Weights of a small mixture-of-experts language model, trained from scratch on English Wikipedia: 6 picks a token, 6151 steps.
Below are experts of layer 5 (counted from 0) of a mixture-of-experts language model. Rows are named router (the router's row for the expert), gate (a neuron's input weights, with its number), up (a neuron's input weights, with its number), down (a neuron's output weights, with its number) and show model dimensions 0-159. Each number is 128 + 32 x the weight over its row's rms, rounded and kept within 0 to 255. Numbers have three digits each.
After each expert's rows: a language model's description of what the expert responds to. This comes from a sample of Wikipedia text that the model never trained on.

# expert 21
router:149116076063158085121124142083117137121151118152136085139161152168135127127144186124134145130236128160131078095157123090153155166108125110089090091124106120131142151141107203117143175131168203170116153132094168111098136088124113114071144142120095086144173125090145155157133124186149108103166169052131056144105113142107129096127151162171090158099172101181166164093103177103084121153128172159109148105119069154177162157123130096147150175158157129086096133127115096151088173085159078
gate1:083199071091119148148124120078133109129157087130147170189133124140154103099081173095143084113103067148157143150124114129127135114104122125117157182121144150127127136151083137069130238108090053138110099089111114108138139106140085180064128074088118148116103153134126118124107109136117151148103153123156139081116133117104168158171132208139136100134177099089127224171140162118136137148101091120051112100122127147150104164134107105156146162133175033102117066135127096108126093126162102
up1:110141095127094139101137106055158103117107111132187123106153149052126092137164087085025112108118065160101156098208128088155108148134113136098098138143120100119128081156165111160097066112094081116121144159125067151119133118104127152134150137113127115111118190141107099096150099185152124096134111122195162094146084116087142129161097090158085117066115131120091115089107071081140139105123124118125088135139089131160140145171072124138054096172162112140134131096051136141060096128114188
down1:088138076131165121165056139107118076131142152121111158174111192108151130123176167115136167144136157132200203098092121190110122182136101153157067074126165204122103158100150125108112079160089112184121131095131104107119161172124153173073096100151114120072078171151139155139137146140157135164159185123109088097114154113147135124166100144144107180087131092153114181079077149141105111124157102144102141146152183164080062072124097149130106168144136111132136094137116190085108124149140156
gate2:129132132139106091154108169150165106161118202162120111099190131112176130156164165099127111114153114167132149091104118041121100091092095091118093125198122131129148144147140150105152155066141160103122147128122176159111137116051152199123205190147122107067157098103144113124149116105161130151098122143126070168171140086131191142125211127123127133132180071143169186093165139083094143127100159137095138122150155120182134059178139110135165159129132139097149095192096134126120106124173099
up2:145079122128165162117121109173121122079091132070099106113181107112133115112117129144137162076154064135096100112106136115150098155121119137141173162171143069142160174185163077080157116125172155148091127120158150104057130051119112109110145104131050123175079157161104116105170147130113093119157106135118175127111090185115128099142173098133119117134177090127138161132181142110195112172115193116171104147122142143193099092132116125112066152094162194148175204146132116143204155136135124
down2:122115124143114158096062130136074113131074123089155144165078138136081070177126122151136125137110131126096114107146170084136074058129084086148112134135141096166118059168168141161049144084083181105131166175138116107104158131125129126158153145099148144109187127161130201125079129124144138140159127124122108094093194109128096125193110118126116117131111140053141108147137133150103155135131123118129104078219095117083157063163156156152170147121118122072120111082142094147184132148175042
gate3:122088059135098092160131150125123100092179115101185113162123095121131122094147120149142141133097148115155157124157148150103224120050103115103081156072064144055090100123126123107140104132200152192131143131091113101133094116140093141163064129219150121147138132096150107120155159120164078137197188040145135083129146132110126122118105134126127131144160191133137092104158092130162084126172138134133172104139126162069125117143148162145107139142121153130088134047126129128177161068125100
up3:103088095113121105155086165121136116115163091138165098136145091187114160093100113118132140119129160176155132137128139118096119143191172104125123115116075174159127129093164139160137140074053233110135112171107136109144133156139125122160166110135125099110157115094106189130056158144159090113141117070177129146086157050111146073047088135175110154114125174154171129157117152099116119127179093088137112099202130084112135150154187104136106115139102119200091137081104146118128200090105141
down3:147171096100076059159138140130098168168130183170103062168149142056079137175139118113119124077164126154161070148170142106111179056145117127131112120116150109132058171101116100111127105122159084161113132117048161099148083197172107149134126073129088139137113187143090106122132144070142130168110189154086135173106062105099120177117142091101129165099175138079126114105144152144139110113132092107137155154102078065104121156144108118111135090140106122143158162156176144133092146078101138
Description: Place-name pieces. Pieces of Spanish, Latin or other foreign place and proper names, such as Maric-op-a, Buen-os Aires, Nac-ional, plus Angeles, Pacific, Paris.

# expert 41
router:155147098052132084122163168078063156081144090135154143110187136191128147131070151123146142154180092163196065121168086059160134135098092164109109109083137149146163188142085178110143151136119135129105154133114113108133152108107104125143156121109123101131154114091138144136124133172150129121137154107188086168107093115114127104133131130154126124106170120162182187138046157089073176115143152168097137143076117162166129147149156101118169168159192077133102109162176095109142128132175051
gate1:101119130087116124107118141120128158123187136154124105094181136181088147105118140086128205153183088159150086115141095122113107116083133128095121118084093132133131165089135142127129161137119168146083156088207194128148094066108129182119118134125175150031124134149118091149237135070094143110146131152134120143093142139085153109120135154073154143163128119140140064127144055180093167089079151137129111081157088144166102133099121083108128098127188109128125147143130107130058177171134098
up1:149163090052112157102147133190099097172154159119133126138085165126120103083042138135138165105098176135098095110094107084158101111156097174184184109149092170153131109131141176093120143076110078150033156093147159099084073114113140140162043163195121122117160096129118061133148130116120126124139117165148149153127123083122140147139137145106165153113126110068130069128126133120108167127107096114131125128104093144135166124070083098135093102104126138150155204175136147156078193158107105
down1:064147127173161192151108153157139173089183075124153137176161120133151128091161100104102129158115095096183147091114143141113114121158131154148098173119136111113138131110092112124094097083118165146144110159116165157112069079158140131179065109129186101122157108199158188128140096166135146209112137169156116153112151168161132183138100131100163105116127112100073113089088143144136149119029110118136152102178132081133170111115165146071135103136051162123078190133145115197114119145114113
gate2:097114139120117106060130167076100177157160122153095097085136134164146107158088132125203123148094092104111133106175128075136104159081110112164098144132091121114169191190123128136154185127159124130124166091132167163160137129147128150137056081102068132082145178090116118088119158158176136160083129120131099144085120104113106185165130174124076079181178053144124193158108162139172141146128137140135086120152204106171105121161162135088180122107143101120123158127146126047147087123129140
up2:135082119203129102166104054152108099147125073093141116179117157155091167109169167109071120138171118117118166122134098182060159169108138082094138108070141108178119133063127087101123162182108170120159101136112137127133174151170088086129166127148147102127133131205203125077128122124119143132095144113141098108155140134108149158094124149213129166141099187104117126113133086105175179142116153156137132173152099099089122064119070149119110128055120163134139080135154122144095114098164176
down2:138116192096122147116128105110146192173147135076159140120123136114130146064126110179137112097154080082081099182096132086104140115203125087144216162125066127138142134080139148077090144170181120124141150137143113113078141172131153129180146110103096126123156067160107111070149097182191128088115148173121162114082095104160146126150152118114089161110131144142122115115109121159100133184120155161135080135202153201078128081082138154128146130084162181099117140184111090131085151149121089
gate3:134138088155112119095164198185080103117158085099110167102147086166108170116180089068148102147116114140149164103111163090103126064062120131132143093145095096163133077138081104077121140139094129079128069180149086154118135138116114112131151102110144199128149082137125126102109143176173085100129157033121132137149102099135094104104131154183143058129141132129143107111095167106106119071146127113126144129079175080103115132080119130173136139070167080113123080138095126037150134114129175
up3:151193133182124064152101175168103133120120177156150141141160075150168027105183105138140115126133132119201131149152145178047114109154137143179155133162148143144110138156146102127098115130129091134067118142083106107141150139136117177119153107082079160117123100132158070168096116180123134140098181045195150123183148118093106085120067112141120114094138190090081147138124114152111138108165124086112118156125092142091094070127092149150156116119136145107102080132149120094065179156147118
down3:119145147138143141137073106142073209161092094098084136087151161134059092143171128148178135157153162154151136078124135126152110182135139144093101163105091165080200093159165156138086139117172147116100113132153123136115083086163108149137063176151112116140149154090141136191162143147083086073182070146114123140074121145112146158181171120105090129167161110128140110157139092069144144081147144161181143147122137069142184125110106138157115150116170147124132137066043143191144132104150144
Description: Mid-word fragments. Inner or ending pieces of longer words before suffixes like -ic, -ical, such as ele-vent-h, His-pan-ic, philos-ophical, Elect-ions.

# expert 30
router:138092126082136098084193129143097126127161109119141121099183135161120168105096123132128202195146090158136095112191128106149181172085095161126094109102125068161138130153120129118151135135162188211156121200093081089066142102061090136134111132125103118160135094085183126162136122160133056104126172077172118177137135122110126088155093183135088159109156090184162137097102133099104140126149200132117120128115111124114132146155158126154179157170190139146131090113145091132132145067148093
gate1:179106163147116124128100144103154098126166172133130069167117171198141109110158133106118132145150131065127066178146167073119156186051155149082094084110098129158086111133097182150117125102161174188156129139131083088110115107128111150120146104128099166228135070102139127160127178102116150155111102101085176144110136072101153155129081159082097091081131170140084173132080056165132136156150118167131081144148112124160109105132079137158119122140125153119156158103126088097165113157188121
up1:129151153146140106130168113103134118117077191074082136124083105119108091142104098183146125084167101100100131075170114187122190147134138121141072125117156128128180153128067173132091136073162137185138070119098121115096090096113095108183085097136105152145205103101117081130123126144093125110106111087143172107077107161093108119126079142176158093069120067144120127109087171132171082037121122107111109144101127186172108088120102169171112140156176161155170143133086155114160132098144161
down1:105137111098188110117038079193124107110102101144071071143166120140128163171148182134125156114118130150129161139131147097109185118131188133129094107123186093144138116130164143123128087134143120196122149132090116093155118100179132106119152104101118203106114126128118122106127130186165133211084167125103092157152170124111139158182120145084081101133157104161097131195199072168076106131095138066128101149122092170146114110131134115152170097162122108071193132146151164113155172080096141
gate2:132151119193130196126098100168118125159114117094143099117185177107156200146174116103090130158080107160121130109155154149140091140083081124104111140156121158133173132156173131134112135147123084138147146079046079147099171119106136140139140150074162137134198068107201137122058134087087110119135144112192205157140117138136106084120149178120106127139128125176082102147120119110124101155197158146139090123098107144154131142067136130185189174118130129189184151154104158077101154085138121
up2:119138074134118064151078184137051101088120135103162146118127092125147136168082126106111132121155183083098108125088201120136141122136141126088141165170106130111116114179132203118131160153118148073129043103108180111159058160162108142112189096201147164133107133164126147136135162142133105136164123126065144107121146179189145130116089144141151165097097175103140161127152135169110194177091132133093130134114073099059145155121140098073123140125113083103121099160120144122182099132194140
down2:144122140138159117046060145115085131129121117131141114147093080192104112135096188078134119138098101167059138118165108115109110138164179070162135147084139151140177068115156167086144119068168153080140135159147106150158148139156129176159161150094105157152163061091154108089068107090162143126075054154140164133094129169160102098161103123131118142061127124125098130137144142129121128130113151149166100160112076111124111063154080116193151160103188094137154194124163085147151124159126092
gate3:159130140097139130099116153174088143099209127097121161084175101186141113112139143180139182124122127192091068147160152139141123173119072141144108089121104114115094093091139134160128126113154050132177097136100142132077102150087049144090121121127082130169106130140111089167167184169080091099144159117140136133151133114153180095128095170145126071129152167159101192091139099097081129170149088096092087148130161168109129093155164126117148146182132159099124066188128186150179140170110154
up3:123204128139159054115125143119103103146109116145111147117135186099108088114146169121147142126096161107170152121101126075092139128129104150109078143111166160167177188073058159125106164168157131129123059073160169174135115170122180071138172103148157195142084147142152157138121077114111182149114180117091111137170138139127105092188150088072179117117143130123095056180178157105173141067109125078128150122106123072077147179123114100116175142156126120151126133128125078122096137120160109
down3:097116174150094117138146102087170182097157071134112078198112152174180107159137063121111115085124130141169095170139098139135138146167155134085106155182144155157099120132164032091146110128137096121127100126123114114087114108083109115118129098155101095105121073140092121100149186128152093173125096094116142173101103077146093075092107124155071117146178126137128132057133116105129130130136206205112090140146160128061126117093173128130182122167114128147191091159080124094084086094108146
Description: Syllables in foreign names. Second syllables inside names, often German or Nordic or with umlauts (Schw-et-zingen, H-et-manate, G-ust-af), also ä, ü, ž.

# expert 6
router:171093065120114097121127138086111125110133121132138128081151134129135151117114161105133173136207123142138126078177109090149171140127103129077124113129097041157145147153115159108148135124138199134078163160100113140084139122095110171049162198142106067154163122109167177130113140173191123113169156077161073140079108114090133117129123184160113199112160092147169165127085152073086124105123162187134126151109050126141135166129172101140175181148134076108135100133125109131093155073133110
gate1:152162115106118141167129146043106099134179135153126157123138121155146131135111142087122097130136184170168111136188188121101103094154075154144152098171099114148104194100142163149180072164149147180111052128138095166152185114101142179100176145088106154108128094113137191108113123096144107181171137098130075086121123101137156168152084158170143108110088137123155162095050122087105092174148139119134145143138068185158139179110107152105156109158088125133144088114071082176127116156070142
up1:142106095067151126120155134154151175107139122112115174153149111172104106154155160224156115094133158150040120101148105113103141119148177100131152165127174170098091111125125111181123198094114125129157202095076173106100096148179102074190082051109127076177145111114108176123155144115150089109119165106124132125122059114104157102138166128145149106125144075110087057106176114112144192120142125115137119179155135132136156115099142095127143169200078156137080159121133162108142114115140103
down1:079087094108128130129105123140090169119195122076117112124043125104090087176142152127114126130108066127138166118100171126145162135140127072140159138137108142081117101112099122099089201072103170132131134149093100143088150126171153116143143123165112147056176081085127177118232128095123110125115077133108178109114119089139138138123175161120122117144154120154171110183110104132102136142110138138169191127158097097137187043105151161097146113129166073091159145133185129162093139058102096
gate2:113090070203129097121092126165143134089102148079113138119101117142089131149104105108142123085124094140092134143134113170139160139140154151150133102102113129169178125175069112156084130125142161141101152073154157183095124141121099137096151177067094136131116126174122112182145094151075170149155140119212133176114119166104112142057178148188122193134142076168061143143106219080112129160130154160139069102114065151113100136164094127088169154164116117170127109084137108144167096165156097
up2:153064142107141156147185122160152109136156116132121134147120126118140137132187173116125117118085080095083119135078124100136128083036183169119180114090208111109110099057141125096084101105178104048118163182123125095114132157139153128105076069090102126083168137161056085133113128183151089160162146126061152141142150131158177127096140149137161104100133088162137139114129093166152155129117132130072126092095134070132095085177117125131099140158172118129150107186081129089107166101093112
down2:169159125144130143110115131106145124191126117165152130137119109096143123135145179143151060120056136146072146015146049113140150067150128152090149188123117132084093091134134112184156165135153156152095089189192101098148121098104106099143190121117139134183162115099098175121087157116114141078146153111138147172170153113147132106114100123128063088184093134106161119133104160154118104125172139130108136172151180087144126068168087091117195141089152157135117134118132100077188105154144107
gate3:161147154113132145125138143089164139192169146175093137138088103080171139094107137147125144115170156169135143119153160151143079144199068112064069102101130134100091127171128099150191169154164174058134113157099108134137140134107129176090104193128140157102125138116123134113110136168145151137139126130135139100174119080064135116143089101122129146102145091084226160117049112149099125152124095106105140135114079089154082090135120091092159124125108048043130078097130084191118107109113113
up3:077170164082124086117171085122124117106081106093128120124137146224116150127078137155102171128138123129066132129080079118123148142119190115146183159132148098191107157065114179171106078062083120166130152068115133101119167159161068133195166103202117128126148108145101113127114122083104086175112134078123103120128175136129133118143137112108155178129107100102064107084181105110131124118126089173113144104194125164154191139119114159137179119121140139126183180122112120077162134121117152
down3:070149157193095082076075123168122132149145125160157106207181133171131130142062162118137122124119094127124103101072089161121144147096164147096175196140172122107141072124137124102142104157087104156126176107151156173125145118142086104132153123145124130124100103157123124133116145119134124047150135126153083145098193107175092123101113065081092170125162095110161087114118145090120141081187031135146111085115125166099176066150116174114158155178152072163098151111138162122102113148165130
Description: Mid-word place-name pieces. Middle and end pieces of proper names, often Romance or French (Con-te, Or-le-ans, Car-lo), plus Royal, Cape, London.

# expert 40
router:161111113101125106132166138120106113110183082120130156089183143140109184122114162126192148143173112176126088091139132094140193169114087148088056124111085099158164118143104143116121116091133170200120127159041112085099131075073125087108159160150084101151152095090165124108169137161137071142178200110157100131145114092090150110137132142152121174109165098143157126106125168034115111140160135164118089162113100121112134167148106127161173181161178126132100078165132131122122137095146051
gate6:146120134151135119129140124126114156118164134110136141122104156113156116119035107134155043017200123132137117099093133165101133147113106131089140114157184105120110139123143135130123097140135134104115124177062115089114104095118137167158206153164162112123129176074075109030112113113151105134164098147078153072110129091136159156128120138115127153068131075088178129136087132081142081140135155169070116146209152069165153133114132129132142192176188165136139123150130152114090091132116116
up6:093098141042154171127149144119139085077190108160131128137174117092124107106131132126141131144135114057126116102124102106065098091143131087088109164118088154115158159156118097063136127157127139140182147132120190146083193089221132159178056130114109082156164136121105137102121122084086129107127108136160090120110102135114145137113107149111057168163143154156123099163104152122103152098165090128102145082045148139088110178148142096114136121114162160146171112154102136082179062191083149
down6:103139162129190107072117121135148127132138137123185145064170118134133096120140182150153098149091159040166110132124149099158142102115129142101169152132117117146050131131174171150156105119074143138080153128143131154112123127119139116115152167156078143217111134119177106123075106091123155131124079154132155133096106155163165075113102094130170144198151184148120118088104148142124126098091121070151063165184111177127100108137135118111074165132087165112123031142053125147111107198149110
gate7:118187152067116205105140207165151120126128154092111142125108177154164124044150142109122090162150113157146115135167168103161170174137113128152095169074098096130132098111139189121154114088137134107164206091074136040089138072113074106143088116104136117083137135109097127147188160088185110130161154108167125084143075150088187139176090182136126112179146149126088189114123152133118105132145146136085112142111131173139135108160128165096080145140135099152111137167116144132114160174128101
up7:129170152176185135142186175164185144092116125142127093146070161127121104178192200132155092147149097153099139101193178132135101087155107093115146166109091138157156121136165124100134175114180114081097124116115122140156132123157125097123061160162094109080133091129053089103136128036155134069138187114159117092127106121086180195120124150131141118139151119091158165098117136123096098108132131149054141175098156094096139105124057109087108130167097108137165107150110109146106154095130076
down7:069130088130055170189159160096128171154163099186152114167180179115072098165139094184160154195135105116151135115209134102109131133177157118115129213126104146119119139150124146133138168143161072170166130143124188088167113171163103139116124144131143130151085131095082111145120133130133153121133156129143147131148053091148101112134159161120140107152113090124079147165109110121172123108127153140132114115103098136155150106123089198128079131118076131079118205141144159077085231125140113
gate8:167128140143175077188152182123096153125160043153072187086118156087126180153138118146120135103128140150196113124099065078198190136119189106136139101157131160141135146105095168137144121125069172144137194131109128094160114158191094130122093157082148136130152103149169124108109182115159135115144128102095120070158096102128183171127133153163131087130176062091166184149095101089157170164157133137105135087146155121139140100133151142131141206135152096141133098162186159105113111118152135
up8:145116097113135119124159137134124137076149105114111171112153106157138069093113109147162166173100127161096178163145111151151075132090148159076111131178125109096105139172119137112154107088192180120149115155099106126047096171100094155143101096225116155166057157081137090141158045130139125146108129160103179104188151075189117104134101177140108125157104179100131121123205095125129153138117083126071138104172171100111123120119152115120123139128146115182169188068152162118131143134188127
down8:172152084181163093129144156149140105140080103144103078191079126111118108109125148107168091092152135157119128125128135054142149139109142133164150184169110076120139106133123098127114088058191155167147140135160162103045098112123117106121151088163181113115084147159139100114110140104122136042123119138135140194102127081154106092204097109123181111148150145131140135063038085152126116132089164081119151118099108153079156162131148115161152183153142159155133151042144096118130182127112145
Description: Name endings after initials. Second pieces of English given names and words following a capital letter, such as D-ere-k, D-ale, D-as, T-on-ight.

# expert 53
router:174136120083116117132134160103080145116194099137122130067175150190090144082093165051122175155202105184172108077136119112148146173126088122074124090083087110136136171134118161117140117159127207144114141164101142118098142113121092114104129158170130126187143126116154155139141097150167131089141146100181112171137106137090158067143136132160113175110172099124169170102080191113106115118084135157135128134086094121150140155100140099130147164145173071098087115177190099169075135097179095
gate0:141158114143169079148079128113105135099115185125180076115125119110110109140132120152076107138104104170200121128171173092115084150163084139121152122219164182106137094063091109083195121177130184103167112123085101159081154189154095127087148131067147138158126085148098106115083153125136134076141136091131145130126170148140144134096113106125139091097163125130161113122106126119086151139125167137079077126093140129113130158125165112130127161171126016073148112095089122141167139136054074
up0:146119144144142121116177080131188192115143119135143233096145109122130123109139115146186133165129137056162110123096083121150113068170193166131093164131123048171138202121089116165152136144104099088094104115226096187095094113126123149122065115154140163114086125142205111143161119153171080190143107134109115102133148124176090124092145163108103121107095117144113159123069109095133154134134112104147122131096144142130120117124132099160125153100095181155126101117159156094099044126134153
down0:155111114126105109113065083103072151141164150108108081117140200128145157108129090124152152126177194179139131123131159136128107098100104131189083151121184196162103163139109162167141131089138137114122090064151132173119068087109135137128143130140093173149106186101159121145125195104157161134151127144143153134138118041115140171112088151130176126130116154153163103169169079122133157084116112111143150141154157085142130056097161106123203131138131143073151167105129043185109141112125207
gate1:134193098176134107139177141125097096140141133090151119159177161177144112098131134154144173199128075187152076156155163063169100149158141164117143127138140165140109236107188176070221181074099169129076135135153107153126160135100102149119102131113109099082141123133194130109118105116108196132126113120170096156150155153027102108123180111163110124114129132138103108158124176137105107141133148138176082142113159144134132092131149119117158086143156115122153106131157156175176138140122116
up1:091153147101121085060112139154084133153102152086086127123137157086144104145135132046129175138084066188150110155165172063144081114132154147139094157154132156124151144100101135066141149169177107123101127077111114154144111228133118136101090072136159142110148103136127036150158102107147136132117086096104168145151121136102122135126143104158116063078115129097158129116126148170164117161128111167157119066133120135209115110145123128196118085155167097166160117129123134148136167111130230
down1:129093096153157131184139115101156097084120094111075142145091158089111111177093122154111151128155060125121151108153152112196147117136077160148093154141101102111078105116090175108146189109120164175079107077124141101160099109090128148131137119134121114138123175173126089152174095159072157144129111073137107112087138168161166034115166198130160070118166081148119092168093097141171159143125078152104106105158119101063135075124189117185124110180074115112102146165126124090106153093093127
gate2:120166137085145139096149148071163128066125074067148112082099051146102167153116138082151146208170105145115147093079167090119162127131152116083116047036091151119135099144094090129137135104159117120136093145174097073136166147165144154082108102107139102155185122152147175162128136125173164111149165143108114096126127118147142063134146095119104172074110112100070128103095130158189103114087096125114142117115070127072099128123100126104079099110151191110097108136132120148152096142130062
up2:171104129182129129145149130095113116122101155131134111177056179156124156119091090134134098092088156088144151143109134138155078149097131136134146132156121122138064121115117122104136169107117149136106140155153167154073140108156178074068143125127147129138133088123155116144100129098132114115180062167192145128107166143109118182113076177162218073124215115143159136123124066125101179128122145190111070081177170182127162115082089090144173157142142116091183151057128105102105081094127108
down2:185174140056123135137200096132124122124152071160168106115135105122119157183143139108140157141143119160135123111184098088154179144197111145131162130097203101150160114160177142111115132129172138080138145177110166145094142081117128156154144092093165088147106125158126167176164118126080171196099143158126151133082116115094119137082113135165106124176161149105075158101111207170099094164122103132086123142095136123056077157153135146155122162142126134085126148183132182128187109213129100
Description: Adjective suffixes and the. Adjective endings and nationality or field adjectives such as molec-ular, signif-ican-ce, military, Swiss, American, plus the before noun phrases.

# expert 5
router:174076131097103121122172125138121128139168079164138072054170147151103237103133102065150134150144096148153106068173124124161213158096104128112099092109104095176119176155114152119134120156138191154134139169124129118129158129118105098122145153165108111215171075107142142145102130146179093106188144064149068176147104153088116109150114155132111140119140066145162135108096145082125130143126148153127120157086117109121158157117144095159170155144175109117080090113139090178082139065145118
gate1:135104099114101176109113153134125146137130086173130145111209175146151154140119097111088132155119130212159205109198112159141147101146072111182120115112128052206188113060101096128104160143126101141131117146137191146139155130105134139178171112177096151107177140105111124105133159126129139105083118062172174118151116062167162100129166155079125092135102165181094173083114140056096150164185093090117162128097116120143154104115144142106171169147103139097127108155133154115168106123112144
up1:095074101181094145168116091088095098148087101158122108147131158164129174165085121123101098133110098135114182122179148199151129056177156106143150181090148093195173134105062097140104100087114099088177213098114147109104195113109140123157132103158111121064168169139123093123103109123146120112151143168181152168137103086165160062141130150151151114093049123152104172099090186196150129112143103150105151113176140142117145123164150148091087135113128134139170125112150126148131105132081145
down1:098060146104103118123149195103057168097114132146135141171151127134117085137056104138096086078105166118144116179136116103111091141123135119153144136177059111112088129125163106161117142146174109073141165132125130133207141093083081145100137097082137117179070154134130108142130090145124124089142080120107102121146143098063134102134180131170134107149174117139117104078115170187095125131095127112163096097200106113105195120139155085152178120073071157208169072118124100137104133114169097
gate2:092123188187137179154147141082127069115120144159149120077115139085150117096048115172137141158065077133153086133143137140168130128138184114068093118069131130158077173162111082152100100081173192168032132099122125116187104164098204104114178145176135117105162110094125163092152114147113132161143132095173130146114114164143110143094106129146177104116144138120115052127143169115186094106128119172123125154094140114135097161161162145150139120145159122168096113104164185145082108152142152
up2:075048165166094130164134154053093078141154125198123107155114122169124114107088108107096102123124163103170162122131115191118099082136174114114106136146156094103101098129122145124158080148144189183100087151127124081132088102134197065162134111136171193132145117083115152118153136184133073154106076135212149145177132134188150149065129158134099105085092168101155129081112157104182133132146183155140102132136109130080126135176139147178079096117164125134143130107101144170133101146154134
down2:166149164117075166169129109148131105156155126116236131103088133117109105173102159055104092150104126099128128131118148177099143093170112097203144072190146097105039156115115130137129097145174136137139122113153093164152127087154112123160107063180148146170178120127140144142148144130123112144114185064086115153168121151149160137096101134148144070173113113145152144131171183125133124163110147132173187150132111150142150208172143066098134101079099142161071156150137174101116087132104111
gate3:179128110120149123084135149170175119124136115122100139062163139139142178167100051171155159123161119124172149158112192100154099167163137125112099098132122149126106131115093117134135169186113125170162081132135108152152114121139051112114134156107096073174142148124115135159126116134171168085123094076150129145070104144108125185084123183044114163109187092127166129190114197185106136141084144154145100095130204123211131108136111126089145117117116181150103117109149088114089094055125134
up3:097150069118186126140140092126094177146094171138184165134108102091140155137122162095144110098079149093064130116134106183119119073112078114218127210159093181093154121147148159116117130151156082122101153142166127145126099139129156184092074152086111182130123170137110145102148097101169107133192176146127099124122148059132169116143106158158163111116100146114144124106133079067150125132035101120135145168122095105183109082094111071138118175149116079131167090140121111132142170179110145
down3:093121153096127139139084104094176198161112139123146115100183107133117084150102180126165097160202192094126081158090190174132146088167088092136104109136158105160132087067097080086138139135170089173129140067179142160097169074122119111143123131160063154157107145110145104152101117171129124174103145163147215113140100096119147074098153131139149125093161128141178116108103140098119142096173131148159158128144174148137100122126163150072155119102119073101066083186115132083130153175127147
Description: War and institution names. The word after the or a preposition that opens a proper name, mostly military or historical, such as World (War II), Force, Operation, Royal.

# expert 16
router:157146128091129106127172129099115168135163131160136122098194174141102143129112128134138165161167090146119068106151084088141177133076115101119090145115122078172116142127126163124184068080186131135130144152104108097079133103096106110105163159129073126141129130066175140130128115208155088130154152053176072174112142133112124083179118162124109137104166121156153153116090171089089134098143144152118152176078096149141104142160144099154155177222144101099144103151140043138127179052130122
gate1:166171139094115107140094172104118146089161150097109174124146174147155138168079151175139136146156176099126140125111071115115158171150110115142116127158149128146139085116171116137158113102134125157149164196071114095113145071113089135170184157126159139129134105078200142156119163126116135074154136089116164173101048116128102039126082143116120127150154097202057168060134134082091109104117122134144118087155132179138148117172203116112140178166119168142154131170132178157074128099104167
up1:055098060182129106103102064142150081172119069129106106092102083095111119103122146136164140087101108132116167093139147174118165166154109094099202143150124081139075083147103105114097106084166137121100129115118147167093147096155127166090081190121068105120142190118132122096156110180094123149179172109161131096072135142123152125067184109104144198132165057095199171154123136162167115118084150134083076093108108136111153115132116112181134147130103139088139096148121123099121118147102147
down1:145101081162110108135122137167105140162143129157138094140090120126095138080151120155145125144103090175116091158155139031150083178118139130107091112147163094085145081175123101116110146141110077093152155168134141126121174198169086134142100154163091108143136145143078125129080174095072095057093114122131117102139125189186052061121144068138102133148108116076120122113111079109081110170125146089116087080178148055147153075139140132097146101146197099167087133101163105110126145124167141
gate2:121137175043149145137152141162145172109118166167162159096131145097145131120119100128141164138123151170112057114144135136096123141114098121087119103180173076179135160053123163122174102109125218108123084172111126070131105154089102101108079117175112125099135115099040171102063108150178109118163162218150093104096109155145128135122110121112139177136166118162156111095124103106072133085149147124180110138097137151149123119139151148140145135141081165067122159199123111122093122204111105
up2:092148135051080119136124126121177101153141152130086100152110124111133085127184090109100157152141120096123144075079186152122083082133090130084176052163102112162133143083127171102157172143137142129149136128121205139142136156133162168148098140077144088095154082140140158083131120139159158122193106110080133128098147169135124099185079156119085175149150121120105158064100165117187071112160170104163154101172133152194129123101140072131158154145105115138148141143143068070053159159124147
down2:163105070139116171141114098160096133162170128128090101185186126146126117151102091133207118120154137129095105187141148147117144181084169146165134121144146096113127068083140125132127117136156118149136093101082135120148124130171129148127138115147155065108064239098113083108120127155147130129090149089119130152083133158133043131089003100071111143178107145116123097117143072122137128148161099111201114106081133157168152072111154131137083166125124127106099138135082167155100131163109129
gate3:163173046162084132120115137106129155164076107160087132096144151105127088180119167115147080118107143155152154114085103146114182111029123093163125091156125108133174130116060098152128143096142148108163116125090187159132145122131090156121129076128191060146081131096127087137136147167162100162148163142144084115167157097100160132093146107185128115166194084180104151141169121120088192114143105114118088144091107162157167133155136109145176138117122085136136068116062089169096110119140185
up3:123086196108063111143120146129077160174137160136093139110141121102142101147102137140154125122072160110133111096107096129077149119133147093129084153155193100121117161163092140163125104098097085161176183141149176149179069147166161142127080164092141055180108146112104112126087131195159174080193098083107156160161099159179137103129134118140123105136098150163165208127092112136111149127113107168126127153149154152153139136193105124193180189184157158177134091127185113119113162122108142
down3:169117060161187203150151173119187150094117138082174154133040151100159109144163122118143167119090098107137155112074153144073169131121065110132062119154160065169148180156082114129064132099103116145136128127127158125140096138146109114144105146071143111111121070098152161136157145179133152111141132171130169107155103100110179185138181155101173107135106091109143174060122141148125161130087125078099129177109106083114178095121107131132132110180120114159187144114155168130160160131080150
Description: Mid-word name pieces. Word-internal fragments of foreign names and rare words, often after an initial capital, such as Ale-mann-ia, Séb-ast-ien, Ara-f-at, West-er-lo.